{
  "num_hidden_layers": 12,
  "hidden_size": 512,
  "n_experts": 64,
  "experts_per_token": 8,
  "d_expert": 128,
  "d_shared_expert": 0,
  "hidden_act": "swiglu",
  "moe_layers": [2, 3, 4, 5, 6, 7, 8, 9, 10, 11],
  "router_score": "sigmoid",
  "normalize_top_k": false,
  "routed_scale": 0.707,
  "balance_loss": 0.00299,
  "balance_bias": true,
  "init_std_router": 0.0173,
  "lr_router": 0.00114,
  "vocab_size": 32768,
  "norm": "rmsnorm",
  "norm_eps": 1e-06,
  "tie_word_embeddings": true,
  "optimizer": "soap_variant",
  "learning_rate": 0.0026,
  "beta1": 0.95,
  "beta2": 0.99,
  "max_grad_norm": 1.0,
  "batch_tokens": 262144,
  "max_seq_len": 1024,
  "train_tokens": 1193000000,
  "max_steps": 4551,
  "dataset": "wikipedia_en"
}
Below are experts of layer 2 (counted from 0) of a mixture-of-experts language model. Rows are named gate (a neuron's input weights, with its number), up (a neuron's input weights, with its number), down (a neuron's output weights, with its number) and show model dimensions 256-319. Each number is 128 + 32 x the weight over its row's rms, rounded and kept within 0 to 255. Numbers have three digits each.
Before each expert's rows: a language model's description of what the expert responds to; "comes before" lists some tokens at least twice as common just after its tokens as in all text. This comes from a sample of Wikipedia text that the model never trained on. Tokens count by the router's weight.

# expert 41
What it handles: Past-tense and participle verbs or their endings, such as -ed, -ated, -ing, became, began, moved, broke, regain.
comes before: " to", " of", " in", " by", " and", " from"
gate0:237092099136167163173137095114188098140135105118169107169143138138137142073134151194084068160118069130159112131081138109136145149085117072123145087125206124109094113151156167129121129109101185
up0:143151043128124138135145184081069116157152167078183125160213113174125093108130080131147128107090082120112071149113122115138078122084088115153162079180128144124124187140123131088113164167155127
down0:095132150169119075086119090157117134146113056201121151101081104054171111157109119098129160107147184090098135100154136142109146065181122134137110182136092119156143043063111085141160091154142057
gate1:183217157125164084129174149120115087124155222093130157200156163185141091167136139091064128105166152128129100165122068106145140109113152106184169089121122096158106164104102108050164158115155127
up1:102115161121107081159049176125096106130162087169176086118149125091102113105172142132110128103131026099089114104120183148116092112172113131102103126144111150099152133117110055138117089119133153
down1:168119144143152145130156151146089154106122176108128106127177148124187102211129087113123135118167176126137097088162091101168166099149155137105160156012120114134122174142119174096143185159206094
gate2:105217231153128098124109156156172143156136093137113147104114142108112114120163125120176117085155187073152193160110134131130140144163103126075195131119156147154157160124158097121105130173077124
up2:087146119127169133122152227193147160106099190113068123090059138118156072133123091125117099078092120145138117118125130128077114181131106119105121080150118147101128124153094154046151104114066171
down2:117129062139097128119120206111142122230111153138159117064106138147122158068072154170110141108163114151117146110100117053147171159173090086115155098151164152151121096160133156119138072084029147
gate3:132054122255108155153080172150112086089121124153151140117142163113181123127058099118110096168134142054115120088109120127109135087155146100117138135128142182123107143117105119151095113121148152
up3:136112170141127130118131079140112129074124096154134094095117128132086204113132134169094142095179127137234093153130111105186121153082124137122103095140140140116125112162129108125106127142143125
down3:120089143208133114146118130164191081148145131126118107110190115114099101150148106155116106126118130125104142059105131125099124088107126125161144091126148121117127135108176167141126142048156118
gate4:122184205117224061151176149141105120149089095114129123129113128141131122103069124127130131158142108141107117157157154133119083097130064076117173107147152134111136139149150135112070137137084124
up4:083144118151100108106106112089091131133145156181098128108119136142126177133126133130178160055120135213128147126073093165148119078136102118123118144118107167124168167088171104116133170126106106
down4:106082129096164124102109089160139109101090107166080138169145127097143090088117096151104147141163122075143154126153146116157129158066133115177142123136158106104145088108096096092135122105188108
gate5:086134108050119255100151089157155105093124106093154119130109075149122188159133106135153078076051094145184148135095108143157148109105146130132137143158093109098115082085181114062095128095097089
up5:145102192099091139166138116068124166113113137133101235143109106110117148134077184145078161206166105126071114127082137121100153111166094198131141194181124135139134077156127120136168126101108138
down5:097112138091129172100111138141147132103130076124162113125106089104155154165117087178138094108063134099112173104117092116181130122092176093156120138160176167107133135088212149062092120104118112
gate6:120141135086159120233113117150147126072155168188122146096097130086180126137133107143114194132109103174120107139106140146132102190161080154189135190098111152124110140075175082093135153119101106
up6:118095161177135108134149085160119103093096127149115133147151181098141163154089098163178108145063108141127114101098135142115045122110140132056119152104191115099163147142147129105149118160135189
down6:135112081135111083222131159131158124089161091107073116151149164135109160152121125177150150117089069144157092111133095141144147131156143126204069123118158104165153107101116155130143170112129129
gate7:156166189135114094125245132173146088038140108109155211124168124143107148161095116126164162143140107113144187094061134191084120118146156096128158135097134079205118135082107108120129202117059185
up7:106131125121087114154094100135171081097162147162064090179041120109131176182112127117062112104127081141095141132080098157156080144151079158152121141173145102091139160129137119115131165130145157
down7:136121142108137120128163117150155122106135150099061140098169141137136157116102173143165102132150149158132137129102148153043139094091103077193162135110095124106144083170086134106138154129169086
gate8:183111147125172176119110164161141132115117155105113149071125082080100113137127162179124124115116106081158130112046063104165094114139207089137124151114152139092080124135155142105115100119181138
up8:114150137127155104061085163085092128058086100144109107069145121137111167171086157131142125128124101094071126137093150128102135183085127120142124112120143131154135152124145146146169147120086103
down8:154186108110129121108089054120117138082108095146153113097146094141124099126134096121137151149111116112170190098138151130157086157210169202146116097093101119117127080122139156154086079137100118
gate9:099182106105102119121161059217080080168140156115172144197175175114129097114130190087080071163138145101145158114095151076199116087098089113126079135130172116121084083109119144140115102152101141
up9:138096089064092111148149121147124114228135125155160120156129143100166140138108117150153072151142094137092114051123132137167094098095075153108086091137154121175129160117114125159154064143148148
down9:152085163145198134134159152094114130086152129095090110093064088154168143097118116119147163084132179135125114177118093107102078131163132136133162181191077123137200169120114095079089126082128133
gate10:136126171149167093129137078150190142099198122101151103092144135105087129088155144134133105138111165148085110065155163064081101110108190119132088141095073146090072162155190139124137139137115175
up10:116105140174120079075089109116199140173172151099102149153077126177102091095198121179176131117143139155139121110111149119127146115150138188113116150127146101152102138134145171102120189119138120
down10:164157135135109185116134196130082133133084137124161113161153159209125106181085036148124128138123082115097126160156136204131179133159148129163170087104137121152160070104118151165181121146151124
gate11:108152112095137121070099165113104204132102151204134172135158096068142140106110172151178111096152174135116126158092099125099103103146092165103123081152095095127122085159125172107111142181111116
up11:087111099102157103181108087087125110115156138139107128135120165078101107108090132228146148067075079127099112134103117163156134145145140095135110171174092106137139158159084129080075152134131106
down11:187153145125164128114126112132148171123122133123120170124139115182158141169123186068121106123113183168159161080140092119065131087098110198160173172090164160126111122105134110149167112139146136
gate12:162132167137176114100113076141141103138119142132084148126102141113137180104110135038093101177090142143126141146078123155109123133098088148149118166164135132103169115090150171125130105120115107
up12:153118110174117090113146062142086178115107130169138139101111114169130125133072059116159090136135167125119061109132131138148111151152117165131117155143103171076135083171124063173067133145152137
down12:068166108067101158166159188083132155140140146122170120173066130102087120177122119212161179075115077098181137141174170093152155125184108110159118111114182142159129147139128155113125131145144127
gate13:148174149089131225098147136076069159118255118141141129154172177104062113094123170151135150095113111110144125163098098097132160137068146118068148105124162092118137123024137128094133102152106114
up13:139115112091106103171184098136139158146140141157146126153144134106132090140153087122132147118084169102084141138130070154167119115131157106093158134109123177101112100163133147144093127133088176
down13:097164128139126139141081141127132084121109115113089094134098164141104117121102104134115174146127110183142106108118129164140121126088134166191108195148110130182098097061113115118132087133163086
gate14:090055137114083126160145049111100083145144239136075124141131155118161177198110142207090139149158185137125165118116096142131130172175126079186071127093072087131127168104195148118080166122105161
up14:080127119157159109111152165125116147123161112086126135135147054074102119148106192119103111155117108129125093142127173143144118121089140190126117150125151129103127157182134161102134124212084111
down14:150114163159205126117121130134142179154117072147188130147065135142096124081098123089162114177149116141137161123154166174150182089027157154115168114134168189151101150182126157166218134091132134
gate15:107154139135134086152133093095134139153195092192129129088137120108151154070194082117071108072103141105104150149114107112091166107106122158152070117091093157130148110172108144075082114107166127
up15:145148089188155092143148102150112125147122208154119160126120129132126175102125090169160145143105140120058129098136142041165106111096153108135160076124184182137117122149117141171092175059115122
down15:088116176168088164097129164119140140119085090089125089146104165118098097144112187112127150138149147159162119124114149186121131135188141094104122143156116115132111142116188113077183128193171126
gate16:176114143102148163079087132146105182051091105148213121144119107145146137101094141127213090111085139124164128157173126169157124070136103159175108134129145087149152099120165122098119152123159181
up16:157107155111158110136088107108203058100161110115162128139121106127119109115130122178158141107151133084131126149114196208135125152167120119124196106102089106163050141130054119166154180157088152
down16:130153173148116113150135136139176133144117088123136162139092125091168165128164066180122131112150084092133172133175135220106139204145144108114201136071101141117126186120114100155152114158063162
gate17:146171158130142100128160178153143134150158089139138216152152186186130161073104135013127159096115157123138126145139109088117168061107111153123146090096087151113157144118145092084096058129066124
up17:141137129098193142195143108050165129129096116162120097126146085079112176143129118129148113123086155143134090172124106108124176173142140066059117112099140123085066108109098176122153105136139146
down17:143121127134086147096186100149142153115143153102133209134126169196123115126133141098101188113128125151116166099086146117169132083137155154118178131071170123136150117120171043127092113123117126
gate18:177138072131146133103136112090114175081140151110129129203143143150151162151126131068109158100145111149112078076074130120143142129101106139120125092112122149122157147141147163164150065117074074
up18:085111142134079185150149112125127102157142124129170173108107145141099096167109111169140128132120150037169128106092181157220103156103152137153165115122148117172132125146128101142138154073124102
down18:133031112146199163102150162141120159093118097128115092204107139070094180105162170092114090182128115193121090130099132149049154109105081129140096130130163104096116115145120131155133097183135089
gate19:123134137154140085125108110130121070113118109164143103118255125087069072105112065108141121145101069130103150138109107093097139140034112166136116124148100148141142131126154130081147082157138065
up19:110106130137159119170131139122149182090078118114104139111082132158096170075130149093111137142161101080111175094136145133116125091140141131092087168145147106168095167168107061089135101089108084
down19:138119104134128102069119092088122080148071082167156124154190064076127107113133096106163117137116057131127107179102049123073149109125122150143120107147136155116132105101119119132117125133075126
gate20:164140155124144139136153141211123047141128099110144109123097214127145111117159090086129137162081155094134114157184100163133185199105135154060145140145106148116146162129107136176129164133163125
up20:098103213127152107144140179163185139170142043079127131118141139061131080183079158127158097106133143091161098162156060105175114139120112098141116082071122076093167131132102090094125102078110137
down20:130164054134069107150122065180132109168133132090123169130155165132122080071149096162159108102100131143113166106106114110101155133129138150114111173154108177211103159103128122103089155147173115
gate21:105082117156126111124096129098091113190126151138147134150157121194165168115109125201111192075086136131097081135163102075121155150128102093177081166132127098134110099176111163047124165140166124
up21:154105075133123152168155119113114122075184138110127081082126124152124156119141153141122102170062135117103188135120123102149116124114169189127110150086084186137104077099152107130166097114175053
down21:171126118130167070087099163108097168135026093111106141170136145161143127143204100102123149071147115071140065151137128137072188112124090067107128129113126072134108163148105128139114149195135168
gate22:116111174071135163084147090159117093143099109150150124144143128110217140154131171140155108198135165129120132153094139067156127188146144119134091132127108123139111118102143139076147140145135202
up22:127114115185129066127149093110160145121174134106202127086122124121089177149086158071098158108101141175080132093104085160112164147136162101079181107088146037143147133127196132132129111169117149
down22:161102128073127152177125147127141142130113131170112106144142150103194125141180088150113124109124164154117096174157181071169131152138066149156063125157123148134104122117121112145101150116144104
gate23:148150168065166126160122176093079161120160200080146158159092101152153177115160132086088136142129122132122130088084136073125144147146133134115122118208117111141058134118100147134141055174123115
up23:130123163089107093140106138133129244134072140159103148122183173187150127184135130137119124167111059084107166083115090112127163096121126127117142104175075142167084135155086191090118125154122155
down23:092079117110117190195105112168191070118146100172112134118136184165101052120105123160170153169067116116119114137130100194142139127161089089170121116126117129109172127127179180097102147115161174
gate24:141141105118175084178166090146113198107091112142053113103110098107134095244100163084112108134181132139153101161124123118140121162081143149161077155115121157195108161103120129154104112149143120
up24:070121137186148117142098192147140089173079138078117086109105116153108081121154104170145079149104161088055116146122149108086089160161114186149144127098132166142109138131114116125144114096101128
down24:124120118122102146188185113159097176142123057138121171147078101101143157168087132055111158184180079117086155136143109113095092139141133119169144169109132151132115194113141116128132123157139068
gate25:119138108150116154077144069173130180163197165107120137139124086132161134093254170106134099137096158106132163136110162113109145132181121149121189128169128096118140130143108097158137133161122135
up25:142102107180159106144120097154149100147123101149114106113136081114174126097130172146132077137144137160092080132188097106099110175177120075109133159090098098122089114187142141120159081134164187
down25:112125114072151063111160179112090105125136105163111095124161175098156096113113109082132154171132178145142147088142104171155143152123148150132138144131139181177118127134112157131078108138132100
gate26:133115066130150119119103110070022104154165129220105142153174083147098110189168235146100137143079095109143111077149076131184101141119128086099098122134093144192158120110088177117171059185113119
up26:188136089113143145145138173173155130143140124127128143154095203155214098101111130138099144117087069174112138098106124146169180064172147122172103116048143162141107167086111105145135131122188103
down26:124113126092195143082136091078058152148143088151144086104153057199128135194123158105122149150079155133171106116140090095092125191102133162067107105153150113126164152143123089097124107167105144
gate27:153130138063127098152106149137059137115136176121159105128175123107175130130147112208162154114108116133143149153091106177075085140079109162151107228127157089148128138122141093151120073102035149
up27:110117152146091090136124128062141099069101097090085151142100126087085140154216122080099119111091090143153093050117115088060143155109100157080183127187157131095132109100077103181114093186126136
down27:164103130089118129131142156140066137152143169144158123164180121204128122091115151154150121125097119145081198216093137142151154079086125159136118153129106140183137123142133124189121143167092110
gate28:218093103122159142093137186137115133116131177089143092122077138161160118126147101128177136137151149143107129151147173049072140095074141098106118126085101147154150191150108119102151127173068148
up28:109188111150138170101122164159122140150110096200095139137093138116103171124161161170127175186147167177092205121180134140134158139040146128141149122154140145106124080129087147079187076231115112
down28:131064084099086080144136119109122115116144189090209106151172176128112102157136116103168119101092095117127078130135125136122152110195162092086130153141146101118105152054095087185107174058096174
gate29:151070118132092161106119150091071095133099158121098086140083131126162140124131146145088255142108098160138125100144103129132176077095159156117110137111088133138137132111088153149135098094165141
up29:117192134159127156133126062105132144101117130148135139057082115138160131132105089166120153090108132080122107179156111151149155122170073078215123137153079124117145041148150114082131106112123138
down29:144095126089111100131135122148117174113140085126170166103185094181128085143083141134190082102137092126140160076089110116099126179095117168131175135097180139127141154114101141166117152162143095
gate30:127156104117136197063106130129163090065064107140171163113159158180105133101110119159153103172093097075098092049106112114116169146086151167163078146136158125168087147111109142047092167170191151
up30:099125095091157094119144126174160086142112112135061222110078150149160159049083121167150145110124130083108165087047115151103071116083144125100166129122185121073091125128132125189119169116073139
down30:099124162161121148185136175119085150226181176140196122147162100102122111216097081092111175133167167159170098147166125126115169151146158130121115139133073161125133108110116111133132130116143114
gate31:162154145133076142126076093103103152135096145109116125065159043183137154133103123120109148196176119118103156114208120126101145141116145191117107087104108100115087103086166101125069152190120114
up31:141138193119128142159130142138180131138146145141149139165096141115130148130107117090088063213103108137105143125109089134103122116123116114126163118090096115113149125141058150105112065078127151
down31:065157082201195062061136087099077116127114034112080079102114090079124117113121087157136179057177063108133114153133144128195131164192127138143162144185132068140165136146150094120132121124110088
gate32:072190198123073100092194174157172178180165132128069134184136169159115159087098158093131108115123253125143148129182135073123104141100157117163119133125149169135112092165135190091109116156085129
up32:139114074141124111157107109176100112133130143108090182128159142165138156130148130182142084113101122134162123127096126106116151108129137173172141140115114046151140190049142089137090145217120106
down32:089182180108042124114174139148160115134129113153104054146074105130118094151112165107138130134156237117192151107124157126156146093088158095115127100107174181103110106154142114078181089101120155
gate33:126135159106110054142102122132151087136136115141135138119062131097197149119109137172092150119131166255156129127131121197115146132199131130160167147118077181189156088112075062132103152119046146
up33:106153137153065059100083140123180119195132084095111121091142122160112132128118111158167116121175094123099134139157142104144157140112132162102162119154077210132150115168117122149125101076118133
down33:111111104097159173090112099117074156112144140115125165192127164184109088117182107050139092147097169111095110141122110104106123113115168103111101093136212116107108125153183162138158107191146086
gate34:120131089249066128120202137165117110146164142163145140182161180156097132122154213126105112127117172111242146110142073133131088089135119131104126063122142136166116097121135148114088075160134127
up34:118129050127144096101121072146130093080127083144181100168135128098089098108123115128116171061136111150112122155132097153120111168137151146071107134125134138176127096152131130069165074153180117
down34:097114145154148154152168157118080134149084136124077131131068155140166184127101144119142097182105150142157149114124158181098130122118099125184089104129107117080110076163122115143093195107098087
gate35:179148132105121175150119140122194106086141142091097140105151148102119184119148088138123100125071137153121182087081208124115118105094143107117146126088179141123071175164117151100101103096090102
up35:169125144113119184187121087151124168093142176112169113155135161098140121186117063181176155134127144171088129155133131111160137155107111127121114013100126126130178100127114130061038149109127129
down35:061084148148152114072188118140118136134127154134140124143132100138108093138120150145157131141213124146143080156150086091172171164129125154113109146140061164174184137122095120144138124172142111
gate36:106155136145142180125128134194139171135223118138134126145055140142173132203154144120118154093105096141085143161138166107079115117123142132125120082175086170123101117120163091057167158112143134
up36:094182161138099131131142123148163103153139123121083090144102131153082111169164118136166183059122152156147081180094132134111121085164137144082141173119103091116133133135136104095131155101207092
down36:126128116110150163112124144084035128087155137146166165108157147141187127165142118101109134117174131098128161133177116120099098158114075132165151067158137102175116122141088135165186090113128155
gate37:085117175151125130148098166104170132172115124121119188151119126193067122129113198090113131151148143162151119154191180141201100158098108141155082118128146095098176109173152196154103193110092114
up37:060146136074185093136098114142093153177171130154115135131137163110192148100129103113126101118085103142168137129150163131110110134133142202103090031125123133130108131183173132117109178086118103
down37:140186069156100168074148112142173101068144130105180114097145096090141095147140098096151150122134100097109138119117141117137136134151077157095179141085131098182071132054142113124114141125128098
gate38:084103100095091154153149155129068143084087195119140137143158077044125185112115142118154144137095135106151157140129255127134102109118085174115128135128204123160126146129116118110133108128163116
up38:126099131095206105176084130092105141142117163143116103110110113119203146134142112054170159111104138134110077088184089220093125205078136101027156129154149126127147147119132135141154150145142093
down38:104124127127182137218115200095131171111130098128111128110107051176144150126140093095144171101119115137129092129187092208069104216069157106082183138159150108108192113126086149121187176160192129
gate39:105164092156144154096184094117169120122132164124110071153107058083092226103130080108152147165163171107111121187214092197142064130103140167193084103109168153138136083093124100093104121215152139
up39:062137118097159123101166121184131142083146106154110140044099115106109117173133198133133139111141103122095157123134173138121070183143106153093112174117125135103183160123144108157061164140152188
down39:159145126119099114206155166142128105179091157077122107126104184106145153129094110163117128135090124105137091135132096116086149078111118168074092083076105112158090121097121179129204101085081093
gate40:158108114107171136089097146179156078118095155117130102077198114180137086034118160094146144129164110093140132157103092110235143131103115131152087148196118109086131121081105142191124098133155090
up40:169128134102152117134155170095088128143091146094115090173112116147173130116129115094053134139111150127069183079085185133087130164087144127130156108071090159145163154127072118144072108160136144
down40:091130089120100140126107155095075092108113112151178125132065124116136129128108136162138112131151097112128097164130103143156098065122135191128083144147137167156114093159159203135142148109136137
gate41:088140088102132142113109144096104128069133128139098144131159146123160187119106129123110133114181157133076135171139151076133186105131154153125095127118155167162106105157118150129112148132148065
up41:119149161125142158157125141113091129130075111182170135055107154108111130211099155150053142129104098119108092143099125165102106141150119122124127154106162132079158085153127146195138166065119118
down41:119102073102108110116164140101119153135191116164046212165132136120118208092133103121146087124126162168100168185150072104118210107110133102113112092114114126157078167148082102131061066172137159
gate42:054156078108090081053100104122121105129156138128136114090076123154151166091137137089163147142111182147141131138154114109104146215110134159131074159114108127090162159093176143130157150149090109
up42:157077081107132141130010190136096172185167119193095104125143030148141138116131135113147166112130143141111144154148172155132123122109097116110076120135108107119172172135093147125075110161130098
down42:083115139184194156092157126112127090116110182112133150224154142040152104176128089148108161116215108076124142133120099124191138160212114117132149171131108139134069104159108147113176074099147203
gate43:155119162143134100150134169077176113138112114120153115096089138123215155119148143142180083123080151138116112064137102124136129151226167104089127141136078175086116100122158094132111131143115131
up43:161142150071149121131156177117127148107148158149162193155158141178096058136126118120203105129116129164146106151079117157174139156142126170090095056110117098156141095067131120098096103126128186
down43:073073100215075135050133149191165137139110132110124133159133129138112101133183124105090132074141133122156167126117146166113136162118061095072115188137175056108145124203178133129071161186146083
gate44:161115117154132115150134102145091111074122177135102119144157156096148067090138122139163174100139189156165097103115096119117155133156199085124194136166117083133137092090121085094108176136140134
up44:149135120116189115103077114132119134151126129119080131146148101098122111112186116131141109133131176143143107111149171154141090137157122157108127128144121090134151081099066141110105171111135126
down44:071089144139084135159128125115133132091085097072165112051096145225117131142088113128140114091109093112088152121111131127154079101125058160143143141093133152064113119130125163166167077121128091
gate45:127109137096123164151142102164131136121121086089125080113139136120081192153055189126136088136106150157127154119177141115078110128162125182121072169119103180094080117095135127164084131123148085
up45:107110123138158141136093115128179142135184146153131129097131102129185129098067105174137129175149182179134117082127080098156103159121171118097151157112122135123065198153145141103109164123095108
down45:127065114124125087114160133084158149144082140084090114156083104139135129156194129134078142113123123140055139125144179149120096119049155131140146029158118086144192101063071055139199099127127124
gate46:152153142092117162132130134103122128178137150135107046104117153189127118164128115138102165173114169133156149077185137175084134123120093175193093122113126137134067106064191146157157108142107138
up46:142104123110115103078108163100095156134160093121114102185161202127077109160111142093120123134152093100137111144152134137171095150120223125149114121123151148116118128127093101162122219031119175
down46:113146144104128139079069116110126153201069049128138136160104120130095117079176117147119158171090151083132128128118182138097125141134161093132131122132119122181139160126139155122099115114150120
gate47:124103181168187123185158144147137091133135139155166198095202149162149147136178133112123081153151071154123077112118063182162102132099101123116159100165102168150110102180123126138188117126073094
up47:106103121130051143154134161152113127121108110127089120116095143075135148112126145189086122154127113107103092128123160150144079118121080120085065175151151087092191200088161170136117056113120122
down47:179117134151172124068169101112125116124122156100159120147125096131136164170130082073134182155122112127155075157117118127064164126063136211154156055121123140167107056157075110125191157119102138
gate48:188129179141117109147106189119101094067134123126145090128078169133195159093154112091100133094141112138158166170107172151089174093079112083123109214119165105127128116156110067105085072148110169
up48:165119077115152141123209141133130135159133128165128124172117170142120083156056122090073154085177112131114130133182155050177162178134134153105100153095152202127177104141101122052085131126115081
down48:118094165120104133116154175132161123228148155130125131164112166156136111160133127041117157120160101130150097133161167058176131152131138151109128167108162187125134114141108125045102062131155112
gate49:100132147179223092169093143130146167133095114128136157118043090172097109104119138108178095110138198102178108109109152133153169158154157115143121169255079126132124115149167119116120107156054138
up49:120114106147102124101132107165163114109135158156138087069163155145140179143106076191137140111135066102128079104120166118101145158155116099131130103094122105126115086125106148106158163050162173
down49:117083138130160033118114161116162107121080162145104115075147101133155200101102178184144159102110153122109152092135122177113154119135193116133183135208174162084104085115172133131123102113123136
gate50:092109201110132069118118137169088095134155064142130139112142161191126131079142114110206114089172093125138097114161142122121130125154138186150108161084180116165133120104138209164051110127101094
up50:120121100099158183140142135078099202170119104089136145137147187094078094191071150125086096134194176100172122178130145109153100132077148130089086143126134124133120135126121093166145116143093092
down50:154132190123110108102150142147098109086120129165200160163148087163152128092165139137136126081098063149104121116146132108132155139105078166105159141091184131169117082111143151111077159125143149
gate51:163038154114058141128176125119184127126064097111148129167151176098152184128089104159106107120171124103138112142084100087153132115141093120122142121136139232163120093104092101116132067131133157
up51:137119128141087099176122163138115079180126170112137095183146151101175193104134124092159186139134160172066095099140109116115123132122107137125148191117147145060070155121122129087146106131127199
down51:100131114131214148119110125139097144158174082179089169102089089152161128105141128086138111090106079161136114117115135116153158086108155171139063121116128079133149171107146132100139118104104138
gate52:098064167093126142109150120116200085189162139153125091105167156137143156125130113148109145131145172153116105098166108102091119129132133114134072126137150123164072113100140111084129081139168112
up52:207150143136100114054097104128137135158109114103162084152084129131135063166105114180126106106176096085147155075119116108098125145193140152136160137138129119137089087130143091101165088190135107
down52:100101134093191120163129155121165114066146161165080122166172154122146145119139138130084118129083199137133154173084100165118122192158152085163107147122076113109188188106121075175109146069104129
gate53:158138118087153120110156058102131122130084157090150152062127167172154117117109144106120123117154102130129201082088136102116162123093139098106140058111111113143255156099179140169178133114095127
up53:098060125160064142110098141118151118128137119105102104199099074082150183089153145173152171195160136125099131147119044123121151115164117156152118227130172125096079148142065129089120178115156134
down53:173155070168169196107166071172108098141119153130170146099059178128111101160100147087129139117104105127139221051152157076133085133149194110131102078104129119147189137111174128171169138110088120
gate54:109184103095089079094128114071141124098118136080160121141119148123119130107148137120194157088123097135139126069139124136083094125155141203103104105108159115133096184119082072162094164177113115
up54:094170154122107138065132121157117084136151114202130132130149124121112176140126147158123161057115111164109146167146063145133129164152180150086089103162109097138133131161124135067163103130165099
down54:086154077073100108151115145114122147086162107077100118166148088152139065155152120054132127141172151076159052107175086164115150120114164128177171116076152156072130174117125179222102106128128121
gate55:092117125139131129112131113149115141108146134126109096095159108160092078139115115150084067180133199052134178113099193142081090120124153114125121169147081130124106113255142108099126130185150148
up55:141174115093092114124137150165124091159097151105182132104141141141143169168175148145139156127133111109098124155099103109128157085139159093072157137106140123171153079100176106140058118093153096
down55:095096173101150156140051103143064114097166126079108121124137124175135114147081127112175120108144194125153147126097160156135071146151145135098133140168103092157096085255113106055183118177109144
gate56:139096124159176154141137101168067185175084128175084149156140119097127135152182171153142155125128101107158112108119099152114082132113151136147155091121166118087134153174223172090176104076151132
up56:115165143146133172125207140106129151144148152168174146148138144108095075131141129090123069113125143104114137130158172172157176132074088115143096129128073099067121145115107136183149100142120131
down56:157117179182143112147174171141110146140159106129099151128136098115127170147149123125133132099129163096146147194151187162131118144164057104163166133116177102131098147090157135116049118125157104
gate57:130146120171202116110178072136098149093134126114117192144124113128186189126139133081126162104091129123109117070135112156128108111124091157112115128151157136100119120145117161112154126099080106
up57:047086134129186127158148148163062159042136150181125079125194065147108129160142077137149125141098162151130085151131081176088125091145131142141119115169110082123071133126125176095145168136140103
down57:146074181091057169130077138063109063164090131094110100171108158125028175099115175167140121175118068153128122135137095163102190084115183066140109141129116166092148130091154087173101161176120128
gate58:146133098141114137188147127096076189138169114168114119114117156141124070148105155136144119099064164103075111059137124138110116085102095140127085118110133141127086186139141065255125088153096101
up58:055221117141171103083162096094144129100154159126105083089120158109162113087126134112194101139138110094065158148119124140115121090140120060136177151090150103149077110157190116168144102093091173
down58:061096149086174148155143139175144123150076155086124159127186073150082160171142125120080121129131126200189137164130123131181122126110149132120146103159094119118167044138160177094092159122151157
gate59:157182121077101131079176106138108129118175112113072125109057117113148200098127128111108130132181148142156144101098158118137096123089112121103142128062166176097146150037124139123214166160121097
up59:130111105142059162150111121079127131111166094086146108085172134186065102115083116145161098073135110146084102101161131189124149151123186108130100100115122149211176161120199119169094122118170183
down59:140130149142124104177131128117082116121103136072128128140131138109147175145119125080111102024123130137128150145113103220090117104120137072159114153147160125158152122135118180141118110109189071
gate60:168162140116106154125147113148107163127097159118133123134108104081052116165163146118103103168110110116136087122188153194161154117156168139187133107112087141145089142098185131116123240155133129
up60:108144165173133125111103049123094174105165135098186089167117110155150162146138118188123125143084134159103129111129136172139127105172113138100121108200114200150134117134147108064144194172096113
down60:114120069103126097106130138171120068176138071143093114090103130128160129107094101150141144098088140115119152107129083103169132123119071069099129171112163108096144126124064126159112000072123149
gate61:136080093091148186128129094169152162090117125132164124109103124034097169123114137112154155142131115158137127096108159153122079126119127151137143099091117129149132104101115091126158164214105125
up61:178133117109126112081125134115108163111145155157123124160093146138157082129137086100173113115065163125140146137150187102115129106169154135121164089076114131128117080122113164134113096167122136
down61:134161154153113152205117145089116082131141136116117132132127100221118121090147156174098135070130118131138103128154129137109231182105097067097104088155170153075135122133112151128096092086156126
gate62:158175130150114153153175083100120152164050104128129134125090175202151123152143127127154114152142139066176149107160086098159117095147067139168038131139139132073174091121142110099174152147199101
up62:138093184062166169128131093159165072144079154076102196096128121173086113078155151122122083153100109131118091143102091108123103089131094114118092049170162112065130138178143110100102116102136130
down62:103158133102084109120062153139127154134182104145196162134120041088119140132115164083130113072111158149091196150135157171133148127136144153139117179085097177213098127099118155172096117130122124
gate63:140128104115135145119152108094190184138115123087133136127136157121176124195178164102129162125094126112116089133122180159119144119103129081117115113166148148123112193128113147110126125108182255
up63:107087148156139127149133099102133149138118158132123119125141150157100105138159079143085112094144123139118122135162126208143134171086121136121122129067107123096115103078110115172109149151170104
down63:066152186077122090098108114128167136143165147079130129103078103126110096129142161139157173156181153088113095157080143125137117056120090113194157121160143153173153154178150135115142094103162198
gate64:108156118144132111134124153141113105166124132172125131101143104145142140109144117118071094170097150114111124127138141139092087100136106100208155092177088116133139097123138142154152103119152143
up64:142177128115099120173112133149121144062086170138168113135151158165150112157104176137104163136099115127155093136126176095106158108066108113111091116096127083197174130101185075139150089150090129
down64:121131214153155089142125066143097111145159080012122161121134124167137116152144082188137152074159121144122192145074110163183120158141144169126101143126157146087069120176100181151117164083195150
gate65:103138121108126103170112117146132172140222078150106102115159098142159133128060142129115166074079095125140027113114100149070108099119133172096090120112125093082145132138179148159107082163093113
up65:129094165078124119081104083128124082139143167068114183138142158181125150149083176158197139112091110100116098073130158109081153127122104087163098106122187168111104104107123135146159161168089114
down65:162106145118111181125162168126181139110111053127123129152075105091138129081139165129120115095141122116151159105138154115159114150097065195124151136114086108131164079162153100143151143116176166